From a checkpoint of a small mixture-of-experts model trained on Wikipedia.
Size: width 128, vocabulary 2048.
Training: a variant of SOAP for the experts, 716M tokens, 5466 steps.
Below are experts of layer 2 (counted from 0) of a mixture-of-experts language model. Rows are named router (the router's row for the expert), down (a neuron's output weights, with its number) and show model dimensions 0-127. Each number is 128 + 24 x the weight over its row's rms, rounded and kept within 0 to 255. Numbers have three digits each.
After each expert's rows: a language model's description of what the expert responds to; "raises" lists some tokens whose logits its average output raises strongly, later layers aside. This comes from a sample of Wikipedia text that the model never trained on.

# expert 11
router:183136121164100099139126139158160108135127148146149085088120133136104117170096129103134103109118104157150132126136160122142089137102183131118144165148070102133115151109097099151177137144131139119105113077142129121108162122105144147128109138137123145115156106154149166133159087143173117120125127133107114115127149163161149118127146148139124085100150093134156073131142136121119141177166
down0:153158108123096147131125127118100134144140135145161127142142125151170132155077123125173141142120127098105139146149088172123151078139165095096116160147117155127096098120140109157124163169130126134120151113120161134137086111138179131133133111113136119109098154077140124099098105145160098138145125132123118118140128124150120166174132097163106104148098155097098101096111183125147097115078
down1:133100188108142136181175142141110130127167111109120121138106186138111113137140161109152120095140131125118163106119106136145094151169117127078125138137115104130138136126143125074172127141114095127110166150094128124150113153112130155119124150101111109147117149105106112153150107122140133133084175196152146143124113123141193141154166125142109127113103132169130166117097113155156131140137
down2:086167123124155103121127130127112137082083168114109124144150095106147135123160127147107163111142109120093089127138103129105161133075100145150133137087156124117104165068113134102116151113124124143147075097125160129104118129178126159142166123126145150101111112150150116178118134152134148110096145105128106128120117106107098107185133102138161112107113112109135120091149088141112149157161
down3:135169130108151152127112109153118117168116124154107106117140096147129124146136142126142145099119104137163131203130133203120162148157194121109162114101141110135109141124087092129114062102132165165127167136130121135134122128161137170126184134113127088122132158128110139135138092072122159120124120107138121098107116132124090134120098152124110151143094146100095126127097121139128124121121
down4:093160178110178122112116132116125127106121098119081140134118188081155129132128122125110148088090106123147140156103140103117130159154172157155148121101158141154098086101142150133168131087152159116086113126110124106093122117155138125143129121139139144134139155115133109093115128122119100140119129164149144141157171104115106155146091090179143083168116153127122132137149155155158128110104
down5:176108098102103153111164134091106145179137112136148101108114161100092126154124142112118104146131112122135123161134144146094165143117095173132135133093150102142137095155123134092082109150164103107107141166140155125098161131124136120114133102130175119144113160130106123142174161159128122117130147109141128090113171117120140138129145120146094099143104097132088059154138095117106156164140
down6:130139138128103088169123119118150092169129148135129134104155135097139103176156105082132123121089141138144129145140133130085127131067144163156119139138106137148100107123154094152114178132088148106136089109117126096108152147100124148128111155105131144074122117100090130101115151126152125160167136130146183167120148126136161118156131151093140119140141092107108100125069107118104129171117
down7:121164134141101143080121094115181121124134104085119135080110097114128077116124099169107113119126170174165140128124152174143117137143192153127145154129147128113147138094129120127129147163115118100119136119139126137151154130118099149150111134133167105177193115111148087121124131092114148136107107117107125132132132154097092111103149171119109132125119114144140092109078113131105142163156
down8:164122144135150119090117116146106130134108143154121195128104140136143088128158098112114109098170087130135124139124154132116112140106124158137124151169157137153118138151138140144125136120121081138106117106051133126120134095170058137163181118127118092114156138118163150111180128102122107118102120149128118105115132143144104127102124106122139130105115181160127122122118141142072158170143
down9:138127129135063128144140156125140143125100094111131149113111124141115115126162132149093124128144061098156143097151103087087098136148123141124119141101175162161118107113141114134103129129078142102093098146124131144096134130145159115143112090121108154162116113131128088133119148143136127077128140195158112093138138119130143143108129107070125114142147145147120159094139071120173113100117
down10:135138088125168115101168130084100145136141151121131107146146110187138172159130157103151126112132153143112153139181154126144080131180157154167153115132074126122114091125152098176151153079130127149152132138147113158144128180136100107124097119156133134129132146121141145133121126158160127167092146132125155130157131130100161144114107130078129117118095145115143104111101136136152140092115
down11:107096132124124131140151113133143128113153124148166137100070165148111098157146117118126070118147122175109143129111113115111105080100138124117127177122117162159147095094120139158141092137140099144118115139153119127141143104131117133119098154106080131131130105136141117118075059133119129144085128133136127102137181132178176107111108155090114096143133104158120143126068128115150122147128
down12:127139138162114131133125105140119109159087090124151123116126098104136124129143117113166161127095144113163060106143102144112148130111145159102109125103087094091103118107121134164117091144100128137105145149130152126135091120143171097141115115154089098110095112121160174120065142148119138135099081085124158110135130123125135155142145103175084134125139111146085160151118166103151121116139
down13:115123110125104157128103125110152130132127125177128125147128186086102156135087151116101113113097099084109178148112168146156173119143111103106124087129130146120155094167121145092120137115090080120114137157101143129122146102128171143098171113154107124089128097157115116141104105146115114157111114144143162117137163115132115117120125137168129099112121131105082183102143122103120099162108
down14:114084120149109110194131122109135159128129126145121157104151113130135146165136090104118132076119076134135104133073128162148153135121103137120114093089119145102126146154112111108130114110184138156066097121157178153135140149117109130125159110135155123114134101122103130089153101101137097107136148151129124139109128140077136145069149162154134163128130131121122125093106111089147160118120
down15:184159129108128099158129133133140094124111084118106107115176132119127111086140115155176139142112166101121067104138147181132089141127160183155127167108131154136117126170097126136112121111122138130154097139128114134115136158111126131126153144118127134134105124139082105130128150094121139102125121122148138137089163108108109137161141137146108102093110124171180081135167114080135109161133
Description: Name-ending consonant pieces
raises: "or", "ing", "an"

# expert 13
router:149145103130113096146123145116161101135142152142159124095084125127112141126106133117121132117143105174111096105151126111107105128118147125138126153148131118118104159127103117146127152124080121105116109105155166109103138111128112128117093171133118132113136117099167118153129148130174109074158147159141079137089176145132100134157149136071071136115157146110107150072116112073142157152086
down0:133173171157171122117118128141166157110099143109127141158085095122142137177193100143180118144154096135113144115143110111092151126139143165151093117093094139159108136116138110099098129124126096123142116110159149116170181139105135116134147123163099154159110155154164139130147138143119114148207116142120096137150102124155130150141111137110110111141143144106166119107127137123126110144140
down1:088119128124129120128151131106111172093097144165102077168141072137099100161114156122101136177104180112115146130109132138130136131100131139113133142131185139137182130118152101139121117111194114158096128159141158147112157120145120093079120114105141135141112115102143150122155109141122148128119130108141174090109093104127137135119113106149131109129157149145141098111141107078166141132160
down2:111098141128157153197133162117112157121098178162132093114096125149135132157096146111130113150134150146127132146100130168154168144147116132147114104133110072115148147108123104145107134117148081121097152127132131137158118158105146142078144095138157118151097135108108159145102117136114155165084122080140100124118129141126141070145151150123140106100135114154129132078176096151134106149128
down3:120119160132159125136118129122103110126101142075102129114162089114115111155092144146111105105130072162156122110118132138131120121120126156093130151158088133118096125094147142131147153137131162121113114144086134105153168134106195142138173121108117131102114103155086156131135119153135083085132127122176158143124108083156141181118163148169112160152120115081145125123095150117117121140133
down4:144139140071147140128119136174122129110076118148139095129139079132142069120130112155092100152105128106174131123122156162126141140141137101154090137122106101118137119122148122089089107116128114138142112101123197133089175097112104154141105187095122140124080142139084125097118165117139147116144160167108120149103149131149128157119139152165132134149126127133137138104138101144156104127101
down5:161097123131142161129114109094148117162104147152153128155096128121132113098134118124153123149120167130158119101155124133120123166128116147124128112150163147091099072119123095091129145191171101113154119164164104116115134089111168128115125129103092120138151112105183129096128099127110162143104088105134128099136173160145116157117105130137175099100114132142133115148140097098156095168151
down6:080146174146156132109146122120137125174110104139078108134167151113135120102106127116119171136119179124110128167151159134142103142068126076123091151087140140116163193130124108106107124123108114157129098105128104149138111106117116158149130126132145117142146084122134110125119133150121102100145118111108051161125130127123103124089107124171126107146115148131130162136135129099168141152104
down7:167144155131155121134164146130093174131136136112102142126118110157113073130115140125120136096149117143149112114160116142092114120152125135181113113123104101104128139121142125165087158088129120112180135095095162075117131173114101087133128130128135123142101077158151133130126136095117130143176130109170084163100130153084094126131114114155164110121156157091157121121109112116157117114148
down8:155138082137161056126114082131170111113150147120153152109130146141136103158138130130123102162127132134095113123121115130103101073139145128117145133109113140125151129121158123147138139108136132103145146094120121178124092100112125101169095153071133130109129130078152165140108097104115109132149147131155135154138100118096072097147111154119125091104108119146112177167105155103133120166099
down9:149156093131150149137182146121094138123112129142177122130091112206174117153107099147109112126145117124145135111127116119154076140083095108116103143162141149119143138107115100096136092150125095180141121096152121117175121117094106137116153125133139120163114161153148120108170124132094070114155146110147093135129154134128113104137152164164143142107139148103135127106084112128105123127132
down10:107139104082136086152163078146117124151089140130127115132103124119099112125129135134163120124154118127138133170078119113126095113130148117098136130100128066162153120110153135148119125142144135125126122145145122141093109175104165090105108114107118135110156163116130113134167127115079124111179133088105116134084111121165124132143064131093098120129130167153123155134181080125096145137126
down11:139131073114111098109144133125121178110107105157097155109142131119110142112143131084154187122105111146134105148120125115105107098158172136130114122139112114160126148157150110149135164134145129109095157148114117175128118108123093137146154173126155125119127112102098154135162092179114126103125157134127144164139097145165124109120116163073180135105165092108102099080130104140123109151146
down12:143088093106099160102111136144161120130123124119124132182102123139085111149149079128103119148123172120160133176118125126133134147124155154082152146116180124141137127095112135162108150163087131137120137166111133140133175111134122135134116063156147158108167131119106100130146113097132124090103147096159124149172108117112139163111146159135088140154132140132109124165151117099132145180133
down13:105136157146133123136157094124127105118142107130122139133145137124080120119132103113118131116099136068127134167150122127069150130153137097115110124107103157125160112138132128133143127160155118078112125111112094098115138129140123085119136185129140116070119166133157150167105123177121120121125132155141122155134148100163121114154135145129066107115129162076145125155174180173103099109101
down14:117112128131072089129173104126138155144131101131132114110178106140130091121143124144163112115122160097163097099157087114139161135162116165137098085118133155111134119165163110120134134148113143133130109104115137158133096163115178113152120106137087122152110118177089113191122167120142148135141112117142113118086118130156184122111132092132085142100139120120154112120135127097110100126160
down15:106090136122152154126097121129129121136063098084130127140098119086130147127091078100143126117103082105102124124139118105110182120124125151135118138092144109103130130140154090152136132112106134163110087118138127150106123108174150122135143105118122080112164149155125126164138168126111145163129114116118092128144184117179125093158127146171108104137124143105119167150181154153129116137142
Description: Single-vowel/letter pieces
raises: "est", "ated", "ly", "ff", "ver", "ment"

# expert 37
router:133135129142125109158120147140174094100099146158182096124150091099095133142126134149123142116102124148125092159148154132134102147103122117135169146155090135158148116114114126173115192084081124097128115149112129078133143093138086151108087147113144132082146159142138125175111111158159132108113132165129097095159127154114124147127187135112113133143145122103150135113125106116118149150154
down0:154134131150171164137158102139123098134164121144095154123119160141091107089051145147109121109116127147100159187104148145150119145087103110130088106122093136151101134163122174130138102107135122147093153174139135149111099144136103130087164150079126133100123143128139121131148171114137102114119143157135159147097071121143128125178127142141131117139131127139143110153117127151145128096109
down1:163150130139130100158151171086101117124117130134140119124129069161150137144122123121146150123104145128122140086147105132134130135104090108110122083133136071120114135155155119129141102155102120109145086122091108077138146123141089128115131154169121128142103175122111134130108135110131132113124103120119091075152108127157108162107137106140148148143110066121113154114171143173158143175070
down2:100131142115110128144113155131100166142169093153151097088163161145111114115144120131108157110141135130143123116105126164157131104152138110154149072131116121164141149135126082172199153134113124113123130105103106116104126118156114162095086128117133149125091119187107120119115121107151133112160123131137117135108137167147096106121146095152103177108110134132067164097096137131113093132105
down3:089116119153098143086149125185161116133127117110151131174086179122115125127152145134155140126129120119132086121161124113129138132118101094126115131107146144076098135146132089092103097151056139101133175120094083123148150158114099119153104148128110124101115091118134124145121138162123158130126114133172164139120150107094167146141091132096115106113146136144100091129165143140157146113125
down4:076092110153080101166099125131143132127106104112127140137143131131134128132122105130165120098156196101147169138140099154164115104080082105152151140092146129154109094123118152093106146136159127128131132123143105158118137147135152092102154130158126131140095125102159130094133146153129135153096131136094139143116113098134140116124144120080149093133133118143119128196145142149114145053128
down5:099098099126109129156109128102169085127191114143141152141146132108158110161102132140130139158134142120137122137127145180114065119156138144124137170073111144145123114123156143160183116118133146149156134165170111095136166138139124131153109137125073139122104164141107125146090174133178120084105101131116155149148085114130113165135133111120124108098119114109124159128109131128168126114121
down6:118106103118121138102159196135107099116101143145118112164135158132132085122119154143102087131134163140166133120140101085160122122115150150141143140120171139110164136145124157135104132113098105129149092114142136090096141129102113149126115192142127160124151085110150133132194131114108159097101163084101104092144145120083105129090148147091134136115133137107133112131163136122167134114152
down7:171116111118133105112153128114126132116112147124112111117118111127139091137142141106097098128117058142141134093124145094121096144142123142111130159155134126115116105087144131164142129115111119136130116098119153089143120163124077120127080146152132129134131140124127171095177105090083113097120126110130152133140091160121171145078098078109112096086166100100131169140167101143138183126124
down8:138138152129134184102126128127124123110124101162136143141118152121097106114182131119159147158148100135161112134140120132088145111122144128185080131112151134157114118086133130153104153118134115117105163187142136108108132081155120144080111147137113164131144160092126111141137140126184136168133162131120134135147096118081119129138108139130133102126152172186158178138111147113153092113097
down9:169159136137099121115115134145138118103146116110126159138154180133093128083125111140140124078138124110084124125130150100165094105156108128154120103112126128143141202160153158146112093116086125150124139161108144146109138116090130145124172111103151190141145116133127152135112137128144117124138134135126180107102155068142145157108162130114170137134143121159150184109120103132118106138092
down10:176137112157111139146151176116136108148090121112131127142161059143146132142093137144119146150148107138095125122172124090155140129100132156121112111122180141123126110135101135125124159133135119099113136096124111095130121123101157086106147148114078133139158097157159132157164094119131128094190151130090168133096159112124113081145154147105145130120142163140143124072148119144132100158135
down11:144125090126158136127180145103109136151122165099137123111145144127134103135139145134146145121117133138123093113108141103125120104118107095112188157104160136097152112147155130100117122127086097147128100143121108065137116133179134142112125162130104136138124124097112116165151167110137106147140130178113149120113125116101158135131160134095145076159131139128173180138126111213116110165106
down12:147122158119095147100078147092101117137144145122133108166133114085146135124117118165142152144128111128135086114132168135111105164149132095151157128120138118151171123139074137140133161163100100120163119103159152108140163109133088126112087113109139138150133123101137145126127079149175090110124096161146171132100103135139150154109113173115092135160134114129127099145140155082093139161095
down13:102115109126102148142106116120146090126111149136112066136154171138143138120134164137142106128154157152106146151157136107146111084131115138116161124067104099125143108124111118172162145131098175135124116087126094114105149125140094103132149126148151146121089142166130140086112095112152150145122174131124128068093129129136134132149129142157125100107169096159084120141077084134151147131146
down14:084128097117111144146143158076113104090147119113158120078139134132135093171109129119196134145115136119124141103149132144132104097117101146152148119152095125100120099111141127128088138114163130150158100124114184105078139146192111073131113154107153121117107152109135120119113097127120142132095123133176120107141174126143117136135146145120119167115131120138164097139104163147126090157155
down15:102035138122099088155190145157138113111118129138121091110181089112140101152106137118160114126120111107117151148131114139105136128113133110131142153146108125144132104126097118091106126145133109146100134123119111117106119126121145096083079112162133125114138125138115153153112115141112173104081126179124161135129116124128139143117138157123140150173138136174122162125127081141175122164082
Description: Consonant+i syllables
raises: "ated", "ed", "ction", "ct"

# expert 57
router:126121107147080123158141136130113052142093136144155113113134114144122123144142142163112110078093123164164075121131130125187092141141145156119158126156070139114114149138128103111157142095107129120105154139152122104136129106111103131085098158108100122114178151125192119131100121112157139091104135175162132143135102137134133167096123134116134149114134142101115143106120116133117167151126
down1:198121129149105096176115165111104131161117151114085111134138126136093093131090092100155129152131087085138199139135146092155135149152104149127108122142104184118118122117100132155152181130161093154103134145139149129131172136132119146145119139121126125115139127166081108128167105156136104129160136117121097139130117141154131129137155149159097150131118129104124107149090125139147150164132
down2:128141149132116119115125132155129137108135147112147095108154087144129112144115166106120132079138104106124132143111162119120104087124101182154119134132121150115123103101169149145124122130151096141092139132150181152129091131142115163152168139086113147109101130097143138147112145129092097088129135073155165149087150125114129115104108115123094129157122115091113128092184139109173152182169
down3:148142132141126153155115132107136152160106113133135128136159142112138135077116127125161164137164121095125108118093102155126094141143134162136125145166183135114129077123123091141086106112147149107111146161094107100146127105135131111152133098098158089152098119128086138152104164174141140143127117129104170119136177093135154126142149109168123120135119191132157088116160135143127088081110
down4:118158135143124146095134086149137139127132096160116119109121133152152105093104143115127077154136098124100185101110134105162092131125140125152142116097090151114121137093132092088131111146160141173177153125126144161086106122103141079129106097124144137128159154135145164119092137121154137155126141118162145081140133096101101134092094146143141102171114115155096118108141082150127144134166
down5:128161099145135166122155129109089118111116085109149137067141126144115126131085115117098116125129128137126161152099114095121115156115129188104098130154112110092135124110143107133118069106136135158141101146155132131117123109096144082143089106111143105141130167151124087144136138160075146122148152158102149122138130174129085105148158176134110134113123092123138127079152138159090129124162
down6:129127124084089131106085104100123128136141123107116130153155128123139098121152144115152207135168147116106102166128086172102116112120145089083142147099153114169146167138099125109133164106109156099094115113111131138123128117102107122113150117128146132116159131126124166121136123109151131118076138180134127115141147129112097112124184161121137107135123157150110110161085122089109139069135
down7:167133068152139169102147063117163124118147135117164128122144088182119095153160093119116113120114119143130162123123146123099112108096153099124119159094130106102115147126161133105166168147093115113162125079143115146137168122140123121135109122111115130092116150144134121178152157128140155107097107112146096166115167099143141100123124150107101125142100135163164108134165112132106152106113
down8:116165098113124118138179115095151125129086139136143103150161137101116158117146132121163138125135117132150132137105093128081142084107109103147119135137143138109118150148104116107109133148134091100107113118112129084110132083128151161147126179114081134100100073128083165123158162108141112109106138132132168097104202111081147140101096117163129152141166126148142114141139106127105117112118
down9:118123118108101125102086103103111153102163133105144105146158141163177114146169122122150103136138121130122158108112140156086085106175154118113121117133093115102128111153145161109084121137113108112118130107139095177153131176117125156131111148090098129128131149111085132107149148122177109143090129150075163098102110115146136151143128153090095124134123121154133104183113115158142091107147
down10:100128076098142127127131069136135140122109121119120167128144133136118129107141096141122105102130111097119178138083135115112123092093100139134142140145163133113140132084096151106171173113126131111143123134087130144126104107112181140158141109134169073112140147116123106135197148117097114130130117111120109092133135186148136147175139151123161142136187110103137122136141126175106148111128
down11:107162165113136106138145126119158115145178130189181136139121143144072150099076112128159113107126074096132141133118125143119073167109111123136142122172130129133148140160123147160114137176137138132126073141122155126138138150079127119128143129124116144106161114152125122126144139125110119101154134137144115134085143113080132140091087106163116120120116153091127101146094161153082129131153
down12:118177141193115123136138128105133154127120131123127141125103145130161093121200124103104104131109106125120153096136154138116108147114151122164148107104076128115166139098127173116115118157134125183098136143119164125134118099101145115109124143116107108154141126150154129168162195165099108104130152177129154149142127135173139150126117139157150131135124136095146136125104089110143099084101
down13:170131107158132101095084157103089138164105110136135108170139175115123107146103109118152130110073104122137108099110135128123124132106107093103151142137114150082108132090099145102116110122117072109118145117140137154135130135143139130112132096139170102100118158155124199124090084119077120113141107127107139119121079122123154123146137074111125156121164128122141147110115141151119154114172
down14:159123124119146107114141135111133129090148126137131141125132122139107114145165144137120161118114182152095096112167166141181109158095172081119115179104093140151166127118139089149129123127126138142149132167170114106151089130135128146108131156111086141126157106111146129149127128094114095094109085099150124165141085155096127135134147107126142130158091138103098152100138144124157165147178
down15:167143111110157168146135101131151122125121144125126145138139102109125167098102121158093145125106112119128162107158127164127094148160140078116137126131146138118156135108143166151111151169069130121125152122162126107132171113101132152072129122124131121173132125097117085136118120102156123108133153162100147154143108163121115120121086101153149132154154156132147112066100185167105161120146
down16:108114177138177110147124112142157136137118112170139126100148129163112127132161107137097155144096145099080096122136143146136147118168157142098102148136115095134114142098104161122130108134113123138189119164101137120162149167136141137127120149131134158097143129072088135104140108156114114118111122081122099116167134147158108169134150071149165153146124155128153135169135070112126132134148
Description: Word-initial prefixes
raises: "vision", "vi", "ject", "port"

# expert 8
router:154119110134123112173153128137135118128086146130138110115142123132139096142129113140134130097133093170173129114151167114169116137117131115117162153136112108130084166128094098137138156105083153125112137164105136098096147126099049132127116151132124149148149124114156137160143140125149150068125148126152082137121107150123178175085148140127126147122130138123124103035126134127147132125125
down0:111151127130145139130097129107135163130108131150109134120127137151154126167092130144079126137130155103108099123096097103141167128144179160126125124125084160100139144108105116168146155120133099088173096122113131109117134133194152124097140102142136128080126103112128186145073079134120162125160093159131128128125125145109140120131164117112074122141114164139112163136155095133166129133157
down1:115149142111145114142149126122143132146125134142121124086185164147113115153109105159101138119152120127142112138114130097140146127103097118164132150081108109102116091092089167114147120122118139120107085150151152145114150175145166088152097119074124112075139078112138097131099097169114071145167133187158116135114111140149146150130135118139107104136133088112081126135140133116123122129125
down2:142150082132126147133090153118157143109103100146089110149087099153126109117126107138162120147149104111135137133120115177168147091092082164139149170152126151146185117126124146135133139140101094160112118129096114113104085130114109111109108148150157136137137129134120176175092104177152122141146126105108094139170122118154139110156078143112132125112164109125121155133173129124147092155114
down3:114130150141161130127142112137117080163118110107118147170122111126143072170141126063136143133135116090118127089163170119103102128103135142148112141159131147137124100099133163165141123161124128109121125152104161071108122155100132128167131125092120126123149153176097161110082123119107123117108127121145127109141114137128113122122134167089128134144113153063146154089082120138122110168169
down4:145135113112176138139128142147136101141139092139099166091180101171110118079137132115115183112149127150092168148126110158132171125090124080134123149109106144123123126141070138132137087145117108167161159124154138083124140144089138120136122139144123119151136157084118112152142134089117108098171158125145121103118132148138125150091093099194137145116124149134131106101121123162122112121127
down5:095157133145126104151119147156171138081127164125113125140094132105188127127116131117161107148100172150074126128095161109147133117165123108148162146144138092136101186147139135137116122130138146131100191159155124090125101124138085159109133104093125134110125100095133129153113103106131155129119099128110109115124134135109121087105128136157149124202107142129119076158124101144111142127118
down6:115149090172157076109168115120119120104143139141167146106151165130117161149093100103104145073121096168122154154137150148186166135108092102084082116132135124125145085129162110115141143119145111130106114137112133148165146116148104109103148104129122104088087164130148126154118136080098134086137133093146120159114128138135144112131122119160089146140140127105147155148130131119096130111096
down7:136134095135133129104110180119099164146096124104148116098070084134135158078161113098103106166165096141108093166143117111126162140086137129119120173137145106120137137140139149118122105125162150135118106098117117081118154113128078142144148083084153177106164142134118144148139167132148121140126112140102095128128144136153119091126171133110158152120130127101140126122132135160090131087118
down8:085111105114121125144095172129140101140145117134169085142085150123164154160098149079127145099116158108125099175167137159123168148112165159161128146158150151131142103119104121135089166124109114106125132124158117111169140096149135143105122113155132149142153158166117122127149110122122138157091147122100128151130081110116127130156144189123103090123122146098121136094110103121179103147128
down9:132134096161137123129110120158141137142083090128107166089157137111122149127093176113180098154125132128137136178110084138122120153108110148100116101143163134099104163171111148127130141128148118107153107183141158132135121090097161123121117143152082100080158133171173107144125114129129129142154161092158102096084135108130128096118129126105155153167145153145134116122154130129137142096118
down10:162112135084137109149161119121134110133148130107128169143156138138140133132140062132083091081134108079088127130122125143098128136117114144117151148147136179082145114121120107118135102141120153149145142159109086123135147129120108155148146137128150105159103182105097132138104110112083097124122148072141103111129115147141160104120123128138130150105100096129150142095091106167168167162166
down11:130146111122123136140126093142114195145135109137140144107150114152137151119160117094135152134137106081133095068118126161124157146133163127121102132109097142157105170157130111173112116161049120114104138150129170182115131145119125117170114138130179124167138114141101109095144101150133150169134091111106121116128109121114155130121125096122108110112165133121141117145149151104142100080102
down12:109111117115096119137141145084137136097110106133116113120070096120139154149104136110055141147157132056109132158138102085099117157145136166119125113138153109124173141121167139138100112116097093168155146117108153098156142131097129143096146109156137110115098151103144111122166123126130137103101110131128131116170119128098094114137141091120138165082155126107093105124176116105128141118106
down13:149126129142158101166153122074109128129115176133107110176145144133096158113124131098125097103135091113121119088102089105154122118099130101122153160141141085160141119109069142147148096120139114109087166107109131075153152133156131137127098098172121145142130105113108139141099185146102082105133125133181135107117140127123156145133123131101141085111090118111133126114118146159119120100102
down14:113145113112136128110158138165168113134101109117143115130111162114176125118104165123112138124145138122126072139127092085171150115088098173152146135126130141149136115134173099158142129137114145153139111176121143113145115145149114152131113144159097118145140135113142078121139127136127158083130133116105100089179156101120112134138121095122114075140064104149160108165112138175124083120105
down15:131128144087133095143098184111145131182100160116135109137149154112106167131201128144131094162144159124117121125142132152128128078156117091137128121143124130107130114139121110117149140157073129113127116132132116101124107099114125130125098128110137122104092179130107186107122117094111145164147072144117157087096137062108119114149114102099129142130106150151126159157106096128131150125128
Description: Word-initial consonant pieces
raises: "ate", "il", "ook", "ad"

# expert 60
router:159115109127064115139092165128149104132124118149118144101153084128097100171138105115100130104106121149099154121141160127116125141104150147117142191164078127101093170124074099121131148100105130118131131147154154075104122110141148146083141157131123104135142122125156137117120125160169145160138146131108106113101201156147107161109149137108124142142140144117131104095113115106136127145112
down0:154130100104115104133173117137136122121170082124101182128142143127152154149113137137101081126123124141124115133117122164125108126111100145145114179163129124153136125110117140150084117137125072129164119172127113207133110147140109126112154088116121063125156135149157120136144143109081109160122143115131142144102150111163130141140131118102148109119173108104153078122137094078124127138139
down1:135104150131143131135101158125146193158097179078130109094129179137157143122125130156151098108118115137079129125130097104128150119112096102138182124148096124088114186113136105123179136108102164130095125126153116184105134092129129128144117134138121121114136114150158124121154140094080133115132133172107094167115169106143152125143106166132111135104143108113111148154114137153121137108138
down2:176128146157137165106152114117113123092129136126130126103087073138108116168186092120110082115108141147147123066107152125070142102117163153141143167138115097095136142156141153104131137151115118111137147121155131113142157146134130101137115149136124138149129134130104135129108162141113143137160132073114125089099177119097136152081150132118139136151127127158115153103080098160167136147121
down3:159157110106139168191119153151156122124163112142110099141129096117092160141090144117159067105141146134133114134116103144113075151149146107125144137131161088135146122148124118102122128130144104101084124123137136114109162124118157136136053121125139153154102113184130146120137165189127122106147137145123143104148139136153114124158127140136110149136158134134164111074102121101119092159151
down4:103118114149117137133129134093131141126106165150163118153106148149123118118096140135106092154114061071116107121148140094115140099157077122128141115204138170126176134162118108095103127128135143150062094084142110196135108128150137119124125140132128133095104114144120150112137107121126103137144117129103107132099080129128116097114127120127144128129112137122135113105153106147161144071127
down5:135161127099126115130122120100087146117141159133177149125147115134137150144154125148112159166082114125132177162136163133116106131154102106125135160122144112080112157144132100104168159152166129133167152122121156150128100177186125100147122105090150157113128157147159141125114108108126127128152135126067128131157153133117166139125103159058097101113103161120141130114110105138119111121098
down6:128132110099131109109135163132105130138137149151114142100158118131080102131106149116097078136101134118105113185116098117143190106123189121129134129129166075127133099146100107140139105161113140102108140120091104164131093147150118088132181138134160107135110134060114111114123132120098130175152153084105131122133120139161101124083127148106147143095141134121134134124087126129107129162140
down7:121115156140108134170109151129111160119178131119131154202163126108115114138133145114147185179127105143129120130135150124143114160144110133158083126132129110132111136130167153106091121127134151139106139105128127117131154148132173103157121126147078127172151148093104113155103117174136103145103087102094051118111178087122140134116119123154117149147145147152157126115094122135111122120116
down8:087124163127131131149106156147101151142127119099139132123124077122068099120156186136099132098128135153155110143166131147140157153123111156142139155101146119115114155112135133134151135100124113158082159108118135106152098105112115093156103174109087132153094140140153133121126115175157145119175115135157118138147145162063081115125118129142131133136077140117159109124103101115114131151173
down9:094091150131128121139088164120096147132116124104133109125124149121119128135107103164129136113119143080142068086108139090146106116092139104160145108160157113163127119130161092132148137140154072109096121088154140151154130100136120165112115081101159142140124117128156141149120074115103079150158085093120123134107102146094148166098144110139145132131107136142120141153162144124121165165108
down10:112092129138153188096162145147155143139107107113156157160114110121135181083137135095112116165114186115147122150156114113099129146121151073124119127120143136138136115144071124119122117155157132118136151130152163183125156122113113171128124095166107148112161115138170138153139114118132132121113128156133123176131107095107111119113135073121133125160145155165127139118136139113131170183105
down11:132126132175131122177105086143135136105156161126150155113084137098127098107073098133064120145100091097145143150165147113122127122127141110125104128158141121109111136132135157128125101112104129147146116123150179121157156145110099109110131077148105121155148117117096074090140129147111086118149113146101122133167116140135169124143140075065151124150141149143123127109134118142152163114119
down12:178154131154111139134136133155170093110139107167127081098105113140141125098151167144144119141156123158120139142140183136156170133166163211168146153079138128148108142127126126145108144122150120124132144106169156122117121148138125147112132146134071099141145138117118112113131134118135145100108146185153103137147122124117158120145118113105099106137146142148142103118165119098170112183136
down13:103135132143105137107120131166140164072140159136137129140149053136149135101148152101136127066122127141132105112153099131165138133132157104119117137117172074128129121168116137170131149165140142119148143178108127124107112115152101134109109115122147097145092099138109151132154142104099162143119112174124162148115091135122129094122090116130180140104126115112148142115086163101111119079116
down14:146119157174114127140088147089122159172126145136140154153123106131162161098140173153122122141109129070089144165177126122136123122137122108197170106127135126154110163115117162140170185137099155160158118114108123154090116122127124095117141131135101122169110122107135147166119140115162146124111124143166165136134123153141140144114128080162132152123121136102116146136124134153098117171107
down15:101138118142102153121133104113116104167138114132126146092099165145124159128130121135132098111170092110114133179107169110106150132112165133091119108170162110120109150114172146095119144128154132133078135176053128117109116099138094108152130105147109144159126125145122116169145167114136120122125126114175134127163117091152116146128148180120167107136156115136125140084159132140119137155173
Description: Mid-word n-syllables
raises: "ic", "ice", "der"